Below are experts of layer 9 (counted from 0) of a mixture-of-experts language model. Rows are named router (the router's row for the expert), down (a neuron's output weights, with its number) and show model dimensions 0-159. Each number is 200 + 30 x the weight over its row's rms, rounded and kept within 0 to 999.
Before each expert's rows: "raises" lists some tokens whose logits its average output raises strongly, later layers aside. This comes from a sample of Wikipedia text that the model never trained on.

# expert 24
raises: "exp", "1", "2", "ju", "en", "5"
router,203,186,239,182,186,246,192,219,267,230,187,193,227,153,197,220,188,236,196,214,237,212,163,224,241,222,198,203,207,177,244,187,180,210,232,174,199,147,233,160,217,177,235,185,194,158,177,211,217,158,168,197,174,178,156,186,183,125,180,222,205,200,212,223,199,141,247,225,231,206,182,143,217,189,205,227,182,199,211,149,283,198,173,167,203,183,173,210,208,203,198,99,239,221,234,211,191,251,174,193,219,224,200,160,214,185,266,175,234,155,191,185,219,195,199,242,232,153,185,196,216,186,230,238,261,220,223,146,195,200,219,211,190,212,196,167,160,227,209,178,177,238,231,210,184,207,169,219,175,207,152,151,213,239,134,191,189,227,180,253
down0,215,152,153,186,244,167,191,96,222,174,245,156,153,222,179,233,246,176,201,191,198,194,189,202,150,235,213,221,180,181,175,243,211,197,230,247,201,195,163,174,198,201,176,176,238,243,172,183,212,242,171,215,197,225,208,189,198,182,151,139,233,204,184,180,177,201,210,242,197,179,223,232,166,206,163,211,162,236,223,183,220,249,228,206,150,148,108,227,201,204,168,170,204,230,169,220,216,183,190,170,187,173,202,191,235,207,180,216,173,152,123,198,241,222,171,144,170,213,160,192,217,193,132,199,238,215,191,210,191,222,173,207,192,180,223,213,186,183,206,163,221,270,201,211,192,157,201,236,174,183,223,135,177,198,188,181,208,177,188,218

# expert 27
raises: "9", "e", "0", "2", "8", "5"
router,121,209,178,202,203,215,213,195,187,218,114,226,181,196,243,168,173,206,193,208,186,172,224,205,171,183,199,234,171,181,198,218,177,177,171,222,159,146,202,183,246,209,200,197,217,218,243,209,179,156,184,170,219,228,219,210,229,155,167,183,169,154,277,195,132,138,220,213,161,181,202,154,231,239,193,226,182,233,177,160,224,228,248,227,185,168,188,206,152,207,200,215,216,190,186,173,245,217,226,212,221,249,139,257,183,197,192,212,157,193,181,134,208,232,167,183,258,231,199,206,212,195,248,201,239,193,227,228,198,204,163,224,256,259,221,170,241,253,177,235,192,234,183,200,217,177,191,172,184,192,190,182,223,200,190,164,156,218,176,162
down1,226,165,237,216,215,185,158,241,195,204,237,172,208,156,217,169,194,209,161,195,178,174,178,224,196,246,205,190,238,221,237,172,149,210,227,232,232,175,242,226,250,174,170,147,186,196,185,239,191,195,135,212,219,202,217,234,175,173,147,195,171,187,140,195,198,163,167,210,222,251,209,228,228,239,217,196,201,199,189,174,147,163,228,214,178,171,195,200,214,173,237,221,246,211,203,175,176,269,229,232,136,204,184,189,127,205,224,173,270,187,178,181,179,197,206,162,210,234,200,155,189,216,190,161,203,162,220,201,193,199,222,202,203,216,135,234,266,195,175,179,154,204,160,158,189,254,207,182,184,222,144,168,186,155,131,193,204,203,175,188

# expert 29
raises: "?", "2", "3", "1", "6", "4"
router,232,203,172,208,142,218,149,224,214,200,149,174,181,169,198,216,174,241,229,184,260,214,170,223,199,191,186,218,183,182,173,226,183,221,225,240,205,172,208,148,224,185,250,165,189,180,172,188,230,165,192,189,248,154,235,191,225,174,190,220,170,158,226,231,162,164,184,186,221,179,129,177,198,238,217,172,178,220,203,176,267,191,160,192,155,173,242,199,215,216,244,111,214,211,213,188,209,214,204,229,221,206,235,148,186,226,230,244,204,167,194,152,222,235,186,221,250,192,245,192,139,191,188,236,243,199,210,146,220,218,202,169,213,195,176,215,200,249,167,231,181,237,234,242,172,162,162,167,174,191,175,223,213,222,155,185,139,195,182,245
down0,233,241,202,193,190,170,125,201,202,185,225,236,163,209,186,245,194,179,235,200,185,169,240,209,152,148,179,160,234,189,194,159,220,171,219,162,211,203,177,260,201,205,218,167,208,207,194,180,172,256,206,163,195,149,170,194,211,240,190,261,199,240,225,238,171,196,138,225,136,169,206,220,191,170,173,215,189,172,165,173,166,180,143,193,219,210,242,196,228,207,248,174,168,191,213,219,184,176,204,186,200,217,132,221,167,169,210,232,227,209,162,236,179,169,176,214,152,271,161,211,137,159,236,203,254,159,158,218,180,177,204,178,209,199,160,255,271,221,193,220,170,161,165,208,217,211,165,173,190,213,220,192,164,191,201,223,205,201,204,203

# expert 4
raises: "-", "\n", " of", ".", " ", ";"
router,217,168,214,209,207,212,172,196,202,209,203,166,137,193,186,155,155,241,237,231,166,198,192,153,167,186,155,187,230,200,162,196,142,260,204,137,197,228,224,215,198,272,241,156,194,228,224,260,237,208,189,210,219,229,220,170,215,198,186,174,165,239,160,236,198,183,172,242,171,173,213,213,200,204,249,183,192,152,196,185,265,207,180,189,190,205,218,219,174,167,184,177,206,179,187,157,225,179,118,182,242,223,163,229,234,214,232,232,168,246,223,205,190,191,182,209,192,180,194,190,212,187,165,192,210,194,193,207,228,168,201,149,209,143,164,152,133,210,191,176,261,191,193,176,196,237,174,233,218,167,177,156,260,144,183,164,215,202,165,202
down0,187,175,127,182,271,207,260,222,207,157,181,188,234,170,248,206,211,206,215,182,185,211,148,223,243,241,184,150,247,222,227,173,166,266,169,198,248,181,199,208,249,195,168,217,193,184,212,193,244,197,199,193,186,197,207,236,160,176,189,237,230,221,227,202,220,184,208,189,184,148,211,195,135,209,215,211,173,263,177,228,206,131,219,182,198,167,159,185,187,194,260,172,211,205,233,175,195,221,127,181,218,192,108,186,172,210,178,190,219,196,237,178,162,187,230,223,215,174,198,179,221,178,206,237,238,212,187,246,206,175,211,178,197,222,202,166,211,178,177,184,203,217,204,130,185,164,172,204,172,220,231,201,125,189,258,213,198,245,217,194

# expert 18
raises: "0", "9", "nd", "ating", "din", "2"
router,162,259,176,178,191,244,160,215,179,170,160,217,186,160,250,194,116,210,225,167,183,184,190,195,139,206,211,187,178,224,212,128,204,143,180,234,188,183,150,202,226,253,197,162,181,221,150,188,206,208,213,250,283,211,185,215,209,208,191,175,171,194,231,239,175,168,155,147,253,218,147,192,219,219,197,177,233,190,196,197,233,160,216,195,247,207,191,252,198,192,187,229,222,180,201,183,206,202,217,190,220,184,246,243,175,174,232,225,175,242,218,157,168,201,205,213,225,202,242,252,209,167,168,161,162,212,157,196,203,221,188,231,236,234,170,171,249,234,162,223,176,232,156,184,193,193,183,224,148,170,200,228,246,219,179,203,209,189,203,164
down0,186,169,193,171,186,208,180,242,131,191,244,203,161,174,214,171,193,183,214,202,181,196,201,200,182,205,189,191,186,198,197,214,218,167,144,146,184,192,240,179,238,198,234,227,220,202,203,175,232,199,144,220,246,173,209,194,231,277,166,175,124,230,207,242,258,248,187,251,188,205,184,189,196,226,164,206,187,203,162,202,232,201,196,185,229,140,182,239,187,219,161,165,189,189,166,214,190,226,134,231,194,194,164,211,205,207,241,222,264,180,209,212,226,231,210,226,193,193,238,178,174,171,217,200,136,146,241,235,185,189,176,204,219,236,174,221,165,255,250,237,198,250,186,229,233,160,248,209,220,282,210,210,175,200,167,222,232,186,225,233

# expert 33
raises: "2", "1", "Single", "3", "Early", "4"
router,200,207,202,208,139,191,188,193,254,134,171,156,223,186,167,210,164,255,222,204,220,221,135,245,251,211,204,184,205,206,161,186,198,174,186,219,190,238,237,193,196,209,246,183,218,182,158,170,224,177,147,210,230,179,171,187,197,161,202,203,209,140,191,208,191,157,170,241,223,178,184,117,248,200,177,180,174,217,195,199,246,152,182,148,132,235,208,158,226,232,263,143,224,190,210,204,213,251,184,197,174,235,235,163,183,203,193,197,211,180,254,191,194,230,230,159,215,217,212,199,172,207,216,214,265,208,200,160,198,187,212,226,164,172,225,172,189,270,195,214,191,199,247,191,173,195,197,225,155,179,196,149,201,254,179,215,160,191,232,216
down0,201,181,195,177,245,246,202,160,177,184,229,247,165,172,170,198,210,227,175,185,219,178,186,204,171,248,185,191,169,247,162,136,216,272,201,189,196,176,222,146,232,206,214,212,198,165,198,180,185,195,224,257,182,214,181,238,166,188,185,222,197,229,200,181,223,189,162,212,177,252,247,96,189,169,210,230,100,159,214,195,207,233,220,201,218,261,203,216,158,191,186,173,244,159,178,228,224,229,196,195,205,218,192,185,189,199,160,251,213,193,203,208,272,205,246,222,215,223,244,257,257,169,215,223,196,184,233,192,250,170,175,200,163,206,218,164,182,247,193,210,213,196,222,199,184,169,151,228,209,194,183,212,241,200,254,198,212,204,224,210

# expert 1
raises: ".", ".\"", "})", ").", "\n", "mir"
router,236,218,166,187,219,211,165,220,145,204,213,239,182,222,143,196,147,229,149,244,227,160,173,151,173,177,193,226,222,177,207,216,205,222,200,213,235,179,189,165,221,206,198,208,194,276,214,110,180,204,177,255,212,198,244,190,200,175,228,220,189,178,240,173,170,230,168,142,238,247,171,222,234,215,202,170,189,176,203,171,277,169,172,184,209,204,219,165,219,259,236,197,206,215,175,226,222,189,204,234,156,142,196,190,200,217,215,180,176,218,195,168,177,130,161,120,195,179,190,224,237,179,257,185,178,191,201,174,217,185,168,174,246,228,207,170,217,256,206,231,180,206,148,203,193,156,181,173,182,199,234,199,231,204,195,202,220,213,209,160
down0,215,175,175,191,186,211,228,182,261,220,193,241,195,226,240,164,248,144,227,135,176,243,228,209,208,182,193,236,182,181,150,173,202,198,167,173,195,242,221,196,211,151,193,196,249,161,176,185,177,247,181,172,195,212,218,122,206,204,220,201,228,171,213,209,170,210,225,138,228,179,264,193,211,198,231,233,244,200,195,189,129,178,159,139,201,159,172,192,218,175,204,217,165,215,245,216,158,207,191,192,210,203,254,245,185,183,188,224,226,181,188,192,202,235,221,207,159,172,179,204,180,185,150,181,205,235,144,175,162,219,174,152,202,204,183,189,190,190,253,165,225,211,182,253,231,213,211,271,173,169,148,239,200,225,167,240,193,254,209,209

# expert 61
raises: "table", "rated", "press", "me"
router,236,175,140,178,219,156,202,193,163,239,221,187,226,159,249,223,206,241,208,229,208,219,180,202,226,149,181,211,153,140,190,174,169,183,194,226,219,173,206,237,144,160,230,240,205,207,205,208,227,170,227,192,230,195,161,216,240,195,218,168,231,226,201,221,204,229,177,173,207,203,201,150,189,169,217,166,214,163,150,234,149,211,219,230,141,188,197,142,167,229,209,179,162,219,214,212,219,237,219,216,228,239,146,153,220,174,223,203,168,157,168,204,220,176,260,208,201,154,207,167,238,227,191,148,224,267,120,177,232,221,207,160,187,174,195,160,201,171,186,227,218,163,209,235,190,226,253,178,166,147,212,199,179,206,216,147,217,216,193,185
down0,227,208,205,164,196,219,218,211,194,187,204,195,149,235,190,171,234,169,240,191,223,182,218,200,182,210,166,194,182,256,168,236,205,214,162,197,191,180,190,234,187,168,175,190,193,176,188,192,243,241,170,216,195,239,212,173,164,215,158,249,193,142,228,275,197,197,165,212,214,260,110,218,225,215,197,222,207,165,188,240,154,164,146,194,184,237,191,210,174,230,206,178,200,184,182,194,197,188,185,217,182,211,233,199,209,183,212,200,192,184,180,174,269,161,169,209,222,195,205,217,231,173,146,209,190,204,214,222,117,242,254,161,259,202,219,194,233,232,214,246,222,200,233,134,218,228,203,183,227,148,239,182,226,223,128,132,196,258,201,211

# expert 63
raises: "ed", "or", "ent", "s"
router,243,166,198,180,171,204,161,220,176,194,181,214,216,183,198,195,214,163,193,285,171,184,205,158,254,124,115,176,194,160,191,194,172,203,205,214,188,217,236,211,214,161,253,167,174,180,141,189,202,186,253,169,264,200,185,180,226,201,281,166,183,229,189,168,211,209,195,173,230,207,217,197,204,192,222,202,226,208,199,231,196,192,179,180,176,220,226,206,188,199,167,136,200,153,256,182,226,217,242,195,193,276,154,238,186,220,226,217,198,203,184,196,239,136,223,185,201,178,257,177,225,227,174,160,231,243,133,141,192,240,213,146,202,210,208,201,159,164,202,220,161,193,207,197,209,230,195,193,197,186,233,189,222,207,193,165,233,186,183,186
down0,206,168,252,283,185,195,191,236,232,185,222,228,138,197,204,235,156,192,232,229,227,171,195,181,208,200,197,146,162,190,218,218,214,211,225,208,273,235,180,221,231,246,273,197,225,228,185,200,250,145,174,224,203,148,184,214,148,154,229,220,140,180,160,151,215,228,228,205,187,175,209,157,213,167,207,214,186,162,193,197,218,177,256,224,165,157,206,175,169,166,208,184,252,220,197,148,191,181,242,213,196,182,192,221,186,242,203,248,205,157,154,187,183,215,196,234,216,241,231,221,210,196,181,216,199,164,220,174,178,185,222,232,204,186,198,149,229,159,176,207,198,206,144,217,154,204,176,225,141,162,223,194,202,204,158,239,237,206,172,176

# expert 51
raises: "-", " ", "===", "=="
router,236,203,155,188,203,221,200,181,141,196,196,196,190,228,238,211,141,209,207,203,243,192,205,147,177,248,180,212,211,175,243,165,207,211,174,184,240,222,199,185,222,187,206,141,224,237,219,157,193,199,160,224,210,220,205,221,227,223,237,183,167,223,221,135,186,221,164,195,216,228,210,209,139,197,217,177,242,208,157,231,244,180,173,217,221,189,222,138,174,227,249,155,217,250,171,209,192,219,149,182,210,178,158,232,198,182,230,199,184,206,212,196,165,193,208,138,160,171,221,164,233,229,260,181,199,231,139,160,269,142,181,165,242,227,172,233,162,200,248,211,240,193,213,156,213,202,228,188,185,220,287,186,212,236,186,222,184,210,202,196
down0,210,188,191,198,207,192,177,141,187,260,232,202,215,224,188,225,243,202,147,215,203,169,165,192,196,183,209,187,233,173,223,234,218,153,247,159,188,174,190,207,207,234,243,188,243,131,156,216,179,250,192,213,215,227,196,265,247,160,217,164,232,157,193,246,152,202,198,218,162,216,256,221,230,206,228,233,229,176,215,201,173,246,177,225,207,190,176,241,148,201,150,258,155,207,184,213,202,218,229,192,198,180,230,225,142,191,197,202,214,219,194,199,169,176,209,161,206,184,244,122,220,242,155,216,166,207,203,192,186,195,196,218,204,252,180,153,202,185,172,183,174,181,162,184,263,218,174,180,246,207,146,229,226,209,167,128,176,171,206,210